Experts of a small language model: 115M parameters, a variant of Adam for the experts.
Below are experts of layer 5 (counted from 0) of a mixture-of-experts language model. Rows are named router (the router's row for the expert), up (a neuron's input weights, with its number) and show model dimensions 160-239. Each number is 200 + 30 x the weight over its row's rms, rounded and kept within 0 to 999.
Before each expert's rows: a language model's description of what the expert responds to. This comes from a sample of Wikipedia text that the model never trained on.

# expert 2
It responds to: Foreign name syllables
router,243,227,165,254,226,202,174,179,183,222,136,199,230,214,214,220,197,176,175,194,218,195,189,187,165,146,180,173,189,212,164,217,205,190,191,193,209,232,206,193,165,213,207,228,219,166,141,167,235,165,216,165,155,193,200,136,231,205,279,160,157,202,185,219,189,186,195,204,216,208,182,201,200,217,203,206,201,235,216,200
up0,223,219,191,216,149,209,147,238,201,145,163,190,173,195,139,206,222,178,178,196,227,202,238,197,170,268,217,228,200,206,201,237,183,240,191,196,188,241,215,182,201,186,174,235,186,196,189,188,237,167,205,153,216,201,202,244,191,190,201,256,228,197,162,249,151,225,162,200,203,169,216,193,183,224,205,209,162,222,191,178
up1,257,243,243,180,233,159,225,158,202,207,116,206,236,208,151,196,211,209,224,179,199,180,183,202,160,161,192,224,184,184,144,211,211,196,230,208,209,207,239,232,166,215,200,196,262,162,182,236,257,187,237,149,207,225,165,222,220,219,259,172,152,180,171,198,205,185,207,199,177,192,175,181,166,195,192,228,217,209,224,220

# expert 7
It responds to: Punctuation inside tokens
router,229,231,194,267,224,209,223,257,175,184,190,207,228,180,171,258,202,249,207,127,171,209,258,223,199,203,195,226,219,197,185,191,207,118,184,235,141,202,199,146,262,170,220,217,165,171,184,247,153,237,224,211,132,179,222,199,169,201,203,255,260,221,269,210,178,185,266,224,166,272,204,222,242,175,201,208,215,228,229,236
up0,194,173,217,229,251,230,258,187,216,153,167,268,196,199,207,186,204,221,242,176,194,209,233,212,148,199,164,231,261,245,176,162,194,172,169,187,158,224,172,197,159,188,158,243,203,183,190,213,218,259,240,208,242,240,246,189,214,231,268,165,196,219,203,202,175,191,179,130,187,249,273,215,194,198,265,203,213,239,208,209
up1,217,194,187,207,239,201,204,268,148,166,223,229,208,223,185,183,224,223,204,163,238,147,239,174,236,169,187,202,119,208,203,223,169,171,185,171,147,195,212,197,263,171,176,201,239,235,197,248,196,184,175,223,187,181,176,215,213,269,232,177,185,203,198,162,236,145,178,232,167,218,193,221,228,169,261,245,158,210,239,175

# expert 18
It responds to: Coordinators and separators
router,229,170,194,157,204,185,192,138,227,177,195,206,231,153,239,249,217,176,203,162,184,214,183,175,210,198,208,171,223,131,192,147,196,208,233,209,205,209,201,199,197,201,270,194,196,191,170,217,225,204,240,224,193,169,269,167,224,211,199,150,188,186,195,202,221,207,201,209,218,204,179,179,181,230,178,223,238,307,179,167
up0,241,167,215,227,239,183,170,208,195,180,119,193,226,180,221,179,207,198,233,198,209,214,141,270,254,170,214,267,198,158,224,139,186,213,206,208,184,239,195,203,202,168,246,217,189,197,197,162,216,171,272,230,203,181,216,157,198,181,200,247,216,258,193,185,192,228,164,181,251,219,195,208,225,142,215,146,195,192,178,161
up1,176,155,189,218,188,156,280,211,195,215,185,174,209,227,201,200,265,231,251,124,186,171,239,206,209,181,221,146,196,165,221,159,199,225,218,177,121,179,263,217,204,193,201,222,209,222,165,201,215,208,195,199,156,186,232,227,199,204,170,215,158,218,237,209,164,220,207,185,221,237,133,193,174,201,232,227,155,250,215,139

# expert 12
It responds to: Relative pronouns, institution words
router,216,183,194,197,176,253,224,199,185,186,198,197,218,187,188,184,139,202,225,209,164,195,199,210,225,252,210,215,244,232,192,252,202,203,219,200,258,168,204,189,212,193,253,161,209,213,167,225,179,233,164,214,207,182,189,155,242,262,171,256,187,149,184,228,229,189,194,193,229,170,200,206,153,224,191,195,201,198,182,193
up0,223,185,188,224,217,224,161,187,243,204,223,246,206,234,219,172,257,231,190,233,198,197,200,248,178,181,172,161,194,144,179,181,227,218,154,249,197,240,186,212,159,164,211,184,189,259,235,188,227,184,250,188,226,230,175,209,166,256,186,176,195,226,197,190,208,241,154,221,168,270,217,161,238,200,255,183,163,178,167,195
up1,171,267,211,233,202,214,250,234,252,178,216,259,204,167,156,175,220,208,236,254,249,250,250,228,179,224,225,224,154,189,196,175,206,134,155,210,164,224,161,167,171,211,194,223,255,196,220,163,227,228,199,164,141,235,206,179,226,268,155,216,261,144,170,252,199,172,199,232,223,207,156,161,213,210,241,167,211,226,242,162

# expert 22
It responds to: Table pipes and colons
router,219,183,175,184,236,202,160,189,180,291,236,184,203,215,232,142,193,189,193,266,177,179,189,239,191,163,232,204,156,206,192,181,184,163,163,197,210,183,176,204,269,200,224,201,210,227,176,201,170,214,193,214,200,237,193,229,181,193,167,196,194,194,219,142,191,214,222,163,253,209,182,191,177,176,232,167,222,182,202,208
up0,179,246,199,261,223,178,178,236,205,158,212,229,162,221,207,173,224,175,222,235,193,113,202,167,200,187,191,189,146,217,217,235,195,219,220,180,179,227,192,212,273,182,246,206,227,219,229,198,233,171,224,279,212,176,196,228,253,267,180,202,232,202,204,147,213,197,205,127,210,182,178,171,227,228,225,213,187,215,292,119
up1,275,158,236,190,257,199,149,204,209,216,164,187,187,194,228,218,183,205,227,160,203,200,229,258,120,211,181,203,190,175,193,226,170,205,129,164,212,207,198,214,197,233,183,184,192,196,218,151,232,193,201,217,128,207,211,222,173,241,181,213,198,194,184,146,148,188,195,198,229,174,178,226,184,185,216,176,223,202,222,208

# expert 17
It responds to: Initial capital letters
router,172,157,209,196,143,176,192,195,236,159,166,181,231,164,196,234,86,246,176,195,252,195,149,173,180,272,229,199,222,172,228,217,139,166,199,209,162,244,232,240,225,198,164,229,207,188,136,193,216,207,197,145,199,182,167,210,194,199,195,194,203,188,229,176,157,243,196,182,234,188,226,200,206,170,190,188,259,195,169,189
up0,164,174,236,217,243,166,188,162,198,230,214,196,206,196,209,189,214,170,213,149,255,236,155,174,197,202,196,232,185,185,217,212,169,200,204,204,174,160,140,193,237,189,179,212,228,221,204,204,202,257,165,210,243,275,233,236,186,238,229,177,209,170,245,179,169,200,212,161,220,214,218,205,250,223,174,152,221,177,183,136
up1,211,266,191,215,204,200,221,219,196,227,173,193,201,199,248,205,201,222,219,217,219,177,185,183,170,216,189,185,146,202,175,199,173,206,221,202,206,192,172,248,235,139,172,220,164,194,201,147,184,136,217,168,121,189,204,160,221,194,208,191,196,189,215,250,188,213,232,193,206,163,200,162,206,184,153,153,188,189,203,169

# expert 3
It responds to: Standalone numbers
router,250,188,182,168,165,164,249,178,216,235,212,186,238,190,224,200,170,189,173,192,221,220,229,182,178,236,187,222,235,201,214,232,195,228,232,201,171,123,212,213,202,188,210,257,197,211,205,182,220,217,185,190,251,234,186,197,195,186,127,188,197,213,212,157,191,233,264,167,224,179,223,188,204,241,187,158,165,200,215,170
up0,162,202,180,182,178,257,208,182,264,171,166,211,198,204,249,244,209,240,191,155,245,238,220,228,187,157,197,185,183,174,215,219,208,241,235,189,166,215,153,174,230,205,220,234,243,215,187,202,163,148,213,233,179,229,201,185,194,209,190,152,225,246,169,196,224,223,227,140,178,201,157,186,209,193,178,169,190,160,219,183
up1,174,187,229,194,220,206,228,160,209,177,224,173,231,214,250,207,242,152,200,219,227,219,170,207,186,184,183,211,153,153,206,178,213,266,209,173,183,195,233,219,178,226,238,205,170,166,217,202,188,137,214,245,274,162,195,242,158,190,159,227,216,227,167,165,219,211,167,188,133,195,163,211,248,236,190,238,185,168,195,217

# expert 14
It responds to: Line breaks, verbs, "as"
router,215,221,207,210,193,192,237,229,210,150,156,174,158,186,180,229,168,194,182,163,188,187,169,161,176,247,170,182,170,191,217,196,239,196,188,206,179,209,203,203,182,216,213,179,180,216,131,205,223,185,206,217,227,179,204,185,213,183,222,235,154,217,204,210,191,212,216,191,187,209,203,191,191,247,230,147,228,176,172,195
up0,187,151,219,225,182,187,219,257,186,167,189,167,197,180,197,176,209,168,242,156,207,159,194,143,179,235,189,223,228,209,230,176,194,232,217,201,195,239,197,211,228,165,140,252,166,209,214,180,224,207,263,201,231,235,200,199,186,217,202,227,212,232,174,203,173,187,236,183,195,163,199,225,259,232,230,167,188,196,226,219
up1,206,188,163,214,220,242,194,237,177,187,201,212,186,194,255,212,235,196,208,193,219,179,213,210,224,223,256,188,183,202,190,203,224,242,180,173,179,171,202,180,164,222,180,183,187,229,188,172,232,164,219,204,219,170,225,245,228,182,163,228,146,199,188,183,184,201,119,223,247,211,188,176,188,229,219,198,175,209,215,214

# expert 15
It responds to: List dashes, headings
router,236,231,216,210,158,206,152,175,219,157,159,161,209,167,179,192,209,174,184,214,222,238,230,203,213,203,201,190,189,227,191,243,204,223,160,164,169,232,219,209,247,179,158,159,169,223,193,229,190,177,147,213,187,266,198,192,164,249,215,221,193,241,196,212,261,249,219,141,177,196,252,178,165,211,162,184,257,165,185,244
up0,174,182,215,182,199,216,173,220,246,185,172,203,253,238,204,212,200,211,254,187,169,217,194,173,143,252,175,193,185,184,210,151,171,170,245,214,195,184,165,193,210,215,228,211,183,219,191,195,236,253,150,187,234,251,189,242,244,252,221,155,209,240,190,235,212,194,223,204,222,240,230,126,213,199,191,210,212,183,127,186
up1,241,232,167,199,211,144,247,258,150,169,170,216,201,182,255,164,222,227,260,236,210,202,168,229,208,181,205,242,187,176,232,193,190,202,210,163,153,246,224,158,214,223,177,209,215,248,231,192,258,188,188,96,229,191,231,218,155,218,168,204,232,264,131,186,191,236,266,139,231,239,223,154,215,199,181,172,183,216,222,215

# expert 0
It responds to: Name-final syllables, auxiliaries
router,213,155,192,183,237,203,184,190,234,157,203,166,175,158,196,163,227,194,159,201,174,218,211,189,182,217,195,195,189,214,213,152,216,204,207,200,202,165,243,204,233,208,176,184,137,210,205,220,188,211,172,204,231,256,151,239,215,206,268,190,198,187,133,159,222,208,155,204,180,209,159,200,186,216,182,186,231,190,180,259
up0,173,169,190,236,243,200,242,183,241,213,206,213,192,184,169,211,202,212,211,285,219,187,205,168,173,193,227,205,161,203,191,178,194,188,208,164,190,164,236,177,189,154,209,211,194,195,179,185,204,128,232,178,221,219,186,215,205,250,205,200,134,205,182,214,206,217,159,216,185,159,148,234,206,242,232,183,183,225,209,215
up1,143,234,248,223,221,203,126,190,271,198,198,223,215,184,146,170,214,227,184,206,192,209,223,226,190,178,205,192,214,185,183,220,217,172,145,225,164,171,238,206,243,221,212,189,205,200,161,224,179,164,193,132,223,179,204,149,180,190,208,164,156,210,200,255,198,210,225,237,196,228,237,264,165,233,194,177,190,228,200,164

# expert 23
It responds to: Plural and noun suffixes
router,152,223,172,176,218,218,145,135,189,229,172,244,188,240,257,207,200,167,230,215,192,180,211,226,203,203,255,180,168,221,190,166,180,195,175,188,215,177,246,203,235,201,209,219,210,225,256,197,145,183,241,155,180,274,180,193,173,173,125,219,193,178,224,173,197,221,170,244,225,187,197,199,213,167,220,175,200,199,194,184
up0,168,216,206,204,129,204,187,203,203,149,145,180,201,140,210,185,220,208,212,192,245,194,260,216,220,200,180,185,227,206,178,170,198,195,195,180,220,224,270,263,174,196,188,198,210,214,205,229,200,173,187,207,202,233,233,160,228,187,219,189,151,175,224,197,211,215,187,186,174,178,201,159,178,227,187,169,202,201,181,170
up1,220,146,248,182,239,235,225,196,199,204,175,174,222,260,180,215,199,234,213,254,197,149,202,159,185,163,191,186,164,177,149,200,133,244,214,187,155,185,205,188,200,244,233,219,181,154,228,184,211,218,232,238,210,203,213,198,229,195,227,186,185,180,212,210,205,217,203,194,227,184,180,160,176,185,207,187,182,161,216,168

# expert 11
It responds to: Latinate word stems
router,168,212,208,146,251,181,244,206,205,217,246,191,244,186,185,257,207,195,204,251,162,197,214,178,184,169,207,197,199,206,252,218,157,190,210,172,232,213,195,213,207,175,146,170,203,195,252,221,229,234,192,192,209,145,227,191,248,231,212,245,187,225,203,111,205,183,209,182,221,155,200,170,234,192,174,249,198,151,241,174
up0,163,220,230,196,149,218,213,200,283,203,205,220,169,216,203,225,221,208,261,208,187,188,192,235,179,230,227,166,205,194,185,191,206,161,174,170,216,188,240,175,207,189,207,199,228,183,157,176,193,214,172,168,207,173,155,190,175,198,217,203,197,208,165,163,222,213,229,194,138,185,188,196,189,202,178,217,180,183,188,170
up1,172,198,183,165,185,148,231,207,148,190,170,222,202,212,162,233,182,219,250,163,197,210,190,251,210,207,159,202,148,145,221,150,215,258,168,213,212,206,213,181,226,190,193,203,209,225,212,167,209,158,219,192,173,211,226,204,162,227,156,164,185,237,226,210,182,215,208,195,193,175,164,228,191,204,187,156,209,212,177,164

# expert 9
It responds to: Year prefixes, ordinals
router,248,141,185,200,181,196,200,181,216,203,223,158,152,231,229,129,182,187,209,220,161,215,242,184,206,116,148,189,191,144,199,195,138,195,192,174,232,217,215,222,193,223,257,161,179,130,200,228,191,205,213,198,277,151,167,196,201,199,175,189,212,212,147,156,233,200,223,222,247,198,196,242,227,159,214,204,195,199,202,263
up0,207,138,161,165,197,185,173,151,243,206,187,186,176,205,235,228,211,150,218,157,177,213,186,187,177,226,125,197,219,147,214,191,111,181,167,192,245,180,209,231,224,199,180,173,266,191,220,221,206,233,189,153,230,260,191,168,246,213,183,186,235,284,226,198,159,201,223,208,147,188,225,190,184,209,216,208,201,221,205,198
up1,243,240,227,101,167,245,222,211,217,205,174,282,211,161,174,149,250,218,224,190,206,233,276,194,176,152,162,184,204,186,225,203,253,243,184,180,242,189,183,167,234,213,191,248,174,167,214,153,219,197,228,169,233,187,239,183,202,196,222,210,184,196,241,234,207,232,202,185,227,175,138,229,217,155,301,189,226,201,206,247

# expert 20
It responds to: Space before numbers
router,204,176,204,219,199,239,176,203,189,223,157,185,206,166,209,206,216,208,173,190,195,170,189,172,200,189,228,217,230,214,194,234,163,180,218,251,196,193,227,222,171,189,178,205,184,187,212,205,208,218,187,199,206,201,168,183,163,179,166,250,195,198,182,194,228,176,151,209,181,181,163,230,160,193,216,186,208,181,206,231
up0,114,228,222,217,166,217,220,183,181,184,167,168,129,203,219,163,208,256,212,174,204,185,217,196,134,205,209,173,196,178,239,219,180,192,160,255,110,182,198,151,166,231,166,240,214,191,176,159,219,201,157,184,179,167,213,123,199,219,198,159,213,177,196,231,196,253,211,213,184,206,179,165,228,201,229,199,170,231,200,171
up1,172,212,266,220,212,196,194,228,250,185,185,244,158,224,138,227,196,208,211,170,213,166,191,200,229,156,204,177,223,187,190,206,204,223,222,251,203,248,192,186,213,222,213,215,200,183,149,213,210,200,250,231,208,236,197,231,230,161,207,219,146,213,167,201,215,179,219,168,179,193,181,228,253,208,194,148,185,199,160,191

# expert 4
It responds to: Sentence-ending punctuation
router,215,225,209,212,166,219,180,171,217,218,198,176,166,127,219,165,210,212,191,186,216,232,197,184,194,213,185,213,231,233,189,195,185,261,216,162,200,189,102,178,183,211,212,186,256,203,223,168,198,177,173,184,195,238,158,183,222,183,184,194,197,253,219,197,164,178,184,186,230,190,208,254,224,232,169,245,203,173,213,227
up0,203,180,191,182,225,190,264,222,190,199,249,255,185,201,197,198,237,174,241,214,210,215,155,197,204,225,207,244,205,188,216,206,239,188,198,196,213,181,202,191,212,255,204,235,195,186,209,190,208,174,198,215,210,181,239,251,231,203,207,221,186,224,207,179,258,209,217,189,231,258,153,163,197,180,198,235,174,223,215,176
up1,186,185,160,200,201,204,186,193,231,201,159,195,142,223,174,239,233,210,197,164,212,198,234,196,142,212,244,201,185,186,221,189,193,222,187,210,167,200,210,169,222,180,179,181,216,201,190,177,190,211,165,210,201,177,180,150,201,206,211,142,146,228,178,193,250,195,249,207,193,183,216,165,270,193,179,237,143,210,162,171

# expert 5
It responds to: Year final digits, name suffixes
router,171,238,252,204,177,156,163,228,225,228,152,205,172,196,165,199,155,173,209,165,223,236,207,176,254,226,276,193,232,153,219,238,220,155,200,154,202,237,266,223,247,179,185,190,209,249,199,192,236,166,170,177,198,203,174,203,204,189,213,173,229,192,120,216,244,183,217,170,172,205,149,223,190,206,197,217,195,184,178,154
up0,173,181,216,224,195,194,223,261,189,167,204,189,156,223,232,159,186,232,206,184,219,207,210,140,207,220,225,154,203,159,199,198,184,191,185,203,174,255,168,220,177,202,166,215,201,199,177,153,126,164,211,215,144,177,170,187,273,198,198,205,225,191,166,154,144,240,198,136,200,245,205,244,258,177,202,167,190,188,252,148
up1,189,243,222,265,190,188,157,176,189,201,182,198,207,157,177,266,240,187,228,228,210,210,181,268,196,149,253,195,203,162,215,256,173,223,183,201,179,211,217,175,209,197,203,206,208,247,211,243,180,205,184,193,193,193,222,212,172,200,219,164,238,257,213,281,236,221,222,227,244,197,196,159,208,201,214,185,169,190,190,213

# expert 8
It responds to: Mid-name pieces, function words
router,196,174,182,133,155,181,227,224,202,169,237,217,172,234,199,182,211,167,206,217,218,150,191,189,235,169,138,202,164,233,190,191,227,232,208,184,183,206,175,178,152,207,211,247,198,186,252,233,185,202,178,218,196,216,188,237,189,239,181,187,195,206,197,227,229,200,143,249,214,190,215,190,190,193,215,204,148,215,165,196
up0,183,171,210,194,184,211,248,185,249,173,173,218,179,201,175,204,220,253,293,221,257,220,223,217,176,158,202,243,197,173,189,205,188,236,206,149,214,161,247,300,214,176,186,224,227,224,212,221,211,211,177,185,198,211,246,174,191,210,151,206,173,243,229,170,167,178,204,163,193,191,175,176,240,170,235,165,236,148,198,234
up1,212,235,190,202,200,235,166,201,187,230,148,243,207,241,237,230,188,304,176,177,187,137,192,211,219,197,146,203,226,186,181,184,182,150,154,220,209,219,165,233,180,174,224,228,194,172,160,213,178,152,215,199,180,203,255,229,194,217,246,177,194,201,209,180,186,220,192,180,175,195,178,164,257,157,178,198,194,236,221,212

# expert 13
It responds to: The word of, months
router,186,164,247,227,195,274,170,143,245,259,167,174,235,191,197,193,217,198,209,221,207,204,172,243,144,221,237,162,215,166,211,223,160,199,248,208,207,195,197,204,175,186,209,198,217,211,213,270,199,202,227,205,195,179,229,254,178,228,150,211,191,205,149,202,151,199,199,210,187,227,205,235,214,176,193,245,201,250,206,200
up0,221,164,226,187,259,214,224,189,207,158,142,233,207,206,159,146,243,171,262,209,234,208,161,256,156,179,248,198,202,209,231,200,198,259,194,165,177,242,204,227,221,216,194,214,189,185,212,158,256,182,174,200,194,201,196,203,196,165,190,212,219,170,173,193,183,173,179,162,188,208,212,222,217,198,138,221,205,243,188,228
up1,232,183,220,209,194,227,197,223,173,204,188,211,230,151,184,214,186,208,175,149,197,219,221,228,212,179,160,238,230,166,250,182,178,230,207,217,250,224,168,165,172,187,209,225,238,135,192,202,242,242,239,195,179,171,186,178,171,202,195,199,219,237,190,230,203,216,200,145,91,195,142,202,192,188,263,208,107,188,184,160

# expert 16
It responds to: Prepositions
router,191,220,213,186,162,197,203,203,172,129,220,171,171,245,205,222,212,159,133,195,178,192,231,221,201,162,216,221,197,220,177,225,221,219,194,139,200,219,203,210,176,182,206,158,176,237,217,180,160,255,215,179,188,222,154,166,188,189,162,237,221,187,180,207,232,196,193,166,230,146,221,223,238,196,235,171,216,141,207,236
up0,170,159,213,182,201,145,226,224,220,157,185,208,213,204,184,141,218,192,194,174,234,273,203,214,144,171,215,209,167,155,259,182,174,188,232,205,246,279,222,207,199,195,192,214,181,276,207,180,219,216,282,168,211,218,207,232,224,188,149,176,218,210,201,198,251,179,175,223,138,236,176,186,180,135,221,178,168,215,238,231
up1,181,208,197,199,205,145,213,203,204,147,163,204,236,166,219,186,274,226,204,188,183,218,188,240,178,165,200,153,186,191,156,237,162,201,165,250,205,251,190,202,152,225,169,188,223,179,161,254,216,177,239,198,240,182,215,219,178,201,171,194,223,212,143,224,249,205,216,196,154,169,232,210,218,206,184,194,175,180,165,209

# expert 1
It responds to: Past-participle endings, verbs
router,185,225,199,213,222,154,147,217,231,133,174,162,227,207,184,186,215,203,248,251,199,188,186,188,202,145,251,200,263,222,168,179,222,202,247,261,223,202,157,204,167,140,183,201,152,279,260,180,179,194,131,171,189,193,160,133,186,165,222,164,213,198,191,192,189,233,213,168,234,186,213,172,186,241,212,215,249,176,190,179
up0,240,183,169,201,179,179,217,237,228,198,253,223,226,160,203,163,170,199,188,229,215,192,224,197,172,216,190,145,195,225,202,184,190,188,193,158,200,224,225,161,166,215,163,200,167,221,212,145,162,207,232,232,160,193,245,229,213,219,142,212,196,218,181,160,193,211,162,192,202,219,230,138,232,273,261,175,208,174,224,226
up1,187,209,155,235,222,178,232,233,174,176,170,237,181,235,232,141,201,224,226,183,257,169,148,218,241,185,179,208,229,217,216,215,188,251,189,235,197,215,211,157,189,168,197,249,245,257,202,215,210,187,230,188,171,174,230,192,166,228,256,184,141,223,151,228,178,191,231,164,224,242,205,201,174,201,202,202,206,162,219,204

# expert 6
It responds to: Determiner "the"
router,177,239,179,175,169,222,233,192,202,182,174,188,180,154,191,196,201,226,220,203,214,191,220,201,203,222,160,202,202,243,201,137,192,227,240,198,210,200,349,169,206,185,181,179,222,219,199,176,184,199,201,223,208,242,181,185,184,198,310,212,187,172,206,191,231,179,149,256,162,187,222,260,227,189,163,222,240,174,201,187
up0,170,204,234,146,167,201,196,221,194,208,216,229,218,183,155,159,183,193,227,156,230,262,200,197,129,195,205,185,214,182,192,239,222,241,151,302,228,199,193,164,160,187,199,225,201,211,210,203,232,209,174,179,267,184,162,195,207,220,211,193,196,212,167,183,197,167,228,196,178,193,160,180,211,303,193,195,157,259,237,198
up1,233,184,225,240,207,194,216,144,230,191,209,204,212,206,156,213,205,292,278,209,204,241,231,179,159,191,225,258,214,226,157,137,158,252,242,218,159,184,243,163,242,180,188,170,280,189,221,195,194,171,254,232,199,295,229,200,182,227,199,231,207,160,221,175,212,187,159,197,222,312,242,170,211,186,192,183,187,210,240,184

# expert 19
It responds to: Table pipes, heading marks
router,177,242,136,233,244,222,206,210,215,259,194,244,217,193,205,184,251,196,206,168,143,206,184,215,177,176,207,203,200,213,220,227,233,234,217,196,190,125,259,229,160,185,207,204,221,220,206,192,216,199,211,165,195,175,205,182,232,135,151,183,230,171,146,194,134,191,154,137,163,174,225,227,212,192,213,180,136,205,185,176
up0,184,164,197,171,222,233,217,257,182,229,197,236,191,214,192,212,182,207,200,204,206,162,211,209,185,165,215,187,199,166,185,243,210,228,162,197,187,216,211,252,140,196,229,176,215,165,182,188,264,207,208,102,216,188,191,221,226,190,227,186,183,153,254,249,223,166,271,148,189,198,230,246,274,155,224,226,251,197,196,233
up1,177,190,189,236,185,229,227,169,250,221,163,199,159,245,218,179,229,195,235,193,186,210,141,222,234,203,207,219,190,171,212,187,200,258,201,214,220,203,223,173,171,205,185,226,211,178,252,152,245,203,188,250,187,169,226,202,174,208,171,207,185,193,185,237,205,178,194,202,212,202,223,155,227,210,220,160,174,234,198,134

# expert 10
It responds to: Word-initial letter pieces
router,185,215,218,247,217,224,206,202,199,189,220,239,158,239,179,173,213,182,217,220,229,227,184,169,210,202,224,177,222,196,187,146,206,186,189,183,208,193,206,213,176,225,167,203,222,193,183,142,182,218,190,243,197,205,186,223,179,179,189,156,208,191,260,293,216,151,166,206,164,166,223,158,203,195,228,136,194,216,232,218
up0,215,170,212,247,194,227,142,249,155,192,217,209,215,213,213,220,193,197,191,212,178,158,233,230,210,251,155,249,157,210,207,218,228,193,159,190,242,237,190,217,206,187,214,185,189,147,191,172,197,227,229,241,223,219,188,204,219,220,219,212,195,151,130,255,216,183,194,205,150,197,199,195,185,251,207,205,177,159,254,190
up1,242,220,234,183,156,190,233,195,210,188,205,243,158,212,234,168,187,197,239,187,232,170,210,162,187,181,183,191,157,218,211,193,212,226,227,225,177,206,232,175,235,184,236,257,242,176,193,191,195,174,212,241,172,225,178,201,255,196,204,234,156,221,193,174,224,179,219,208,210,230,258,160,202,200,202,208,196,232,230,154

# expert 21
It responds to: Articles and possessives
router,218,204,203,148,219,175,185,206,167,199,232,214,172,231,213,226,176,190,181,230,194,204,213,175,186,269,201,191,188,183,206,266,193,234,191,227,212,184,71,267,195,239,204,194,208,226,212,143,172,202,159,200,189,122,186,220,157,186,278,243,209,228,170,163,186,161,209,281,230,221,205,152,133,204,244,169,202,180,188,173
up0,205,210,201,201,203,206,174,236,204,137,243,150,170,177,156,201,205,200,221,144,212,191,205,187,180,227,239,235,206,203,170,164,194,212,184,157,169,187,215,231,193,229,171,250,198,80,184,183,245,185,204,188,197,181,243,182,262,243,243,223,234,206,251,222,235,169,196,180,158,286,174,184,216,193,233,205,189,172,209,222
up1,167,209,176,188,177,190,201,182,195,152,161,213,147,233,165,207,173,249,183,167,202,194,239,220,195,208,181,177,199,147,199,167,148,167,249,178,175,261,177,185,168,174,227,246,241,174,251,136,233,198,214,219,193,223,214,202,220,192,207,240,183,152,238,236,239,153,188,230,169,196,230,173,210,127,208,164,190,196,230,230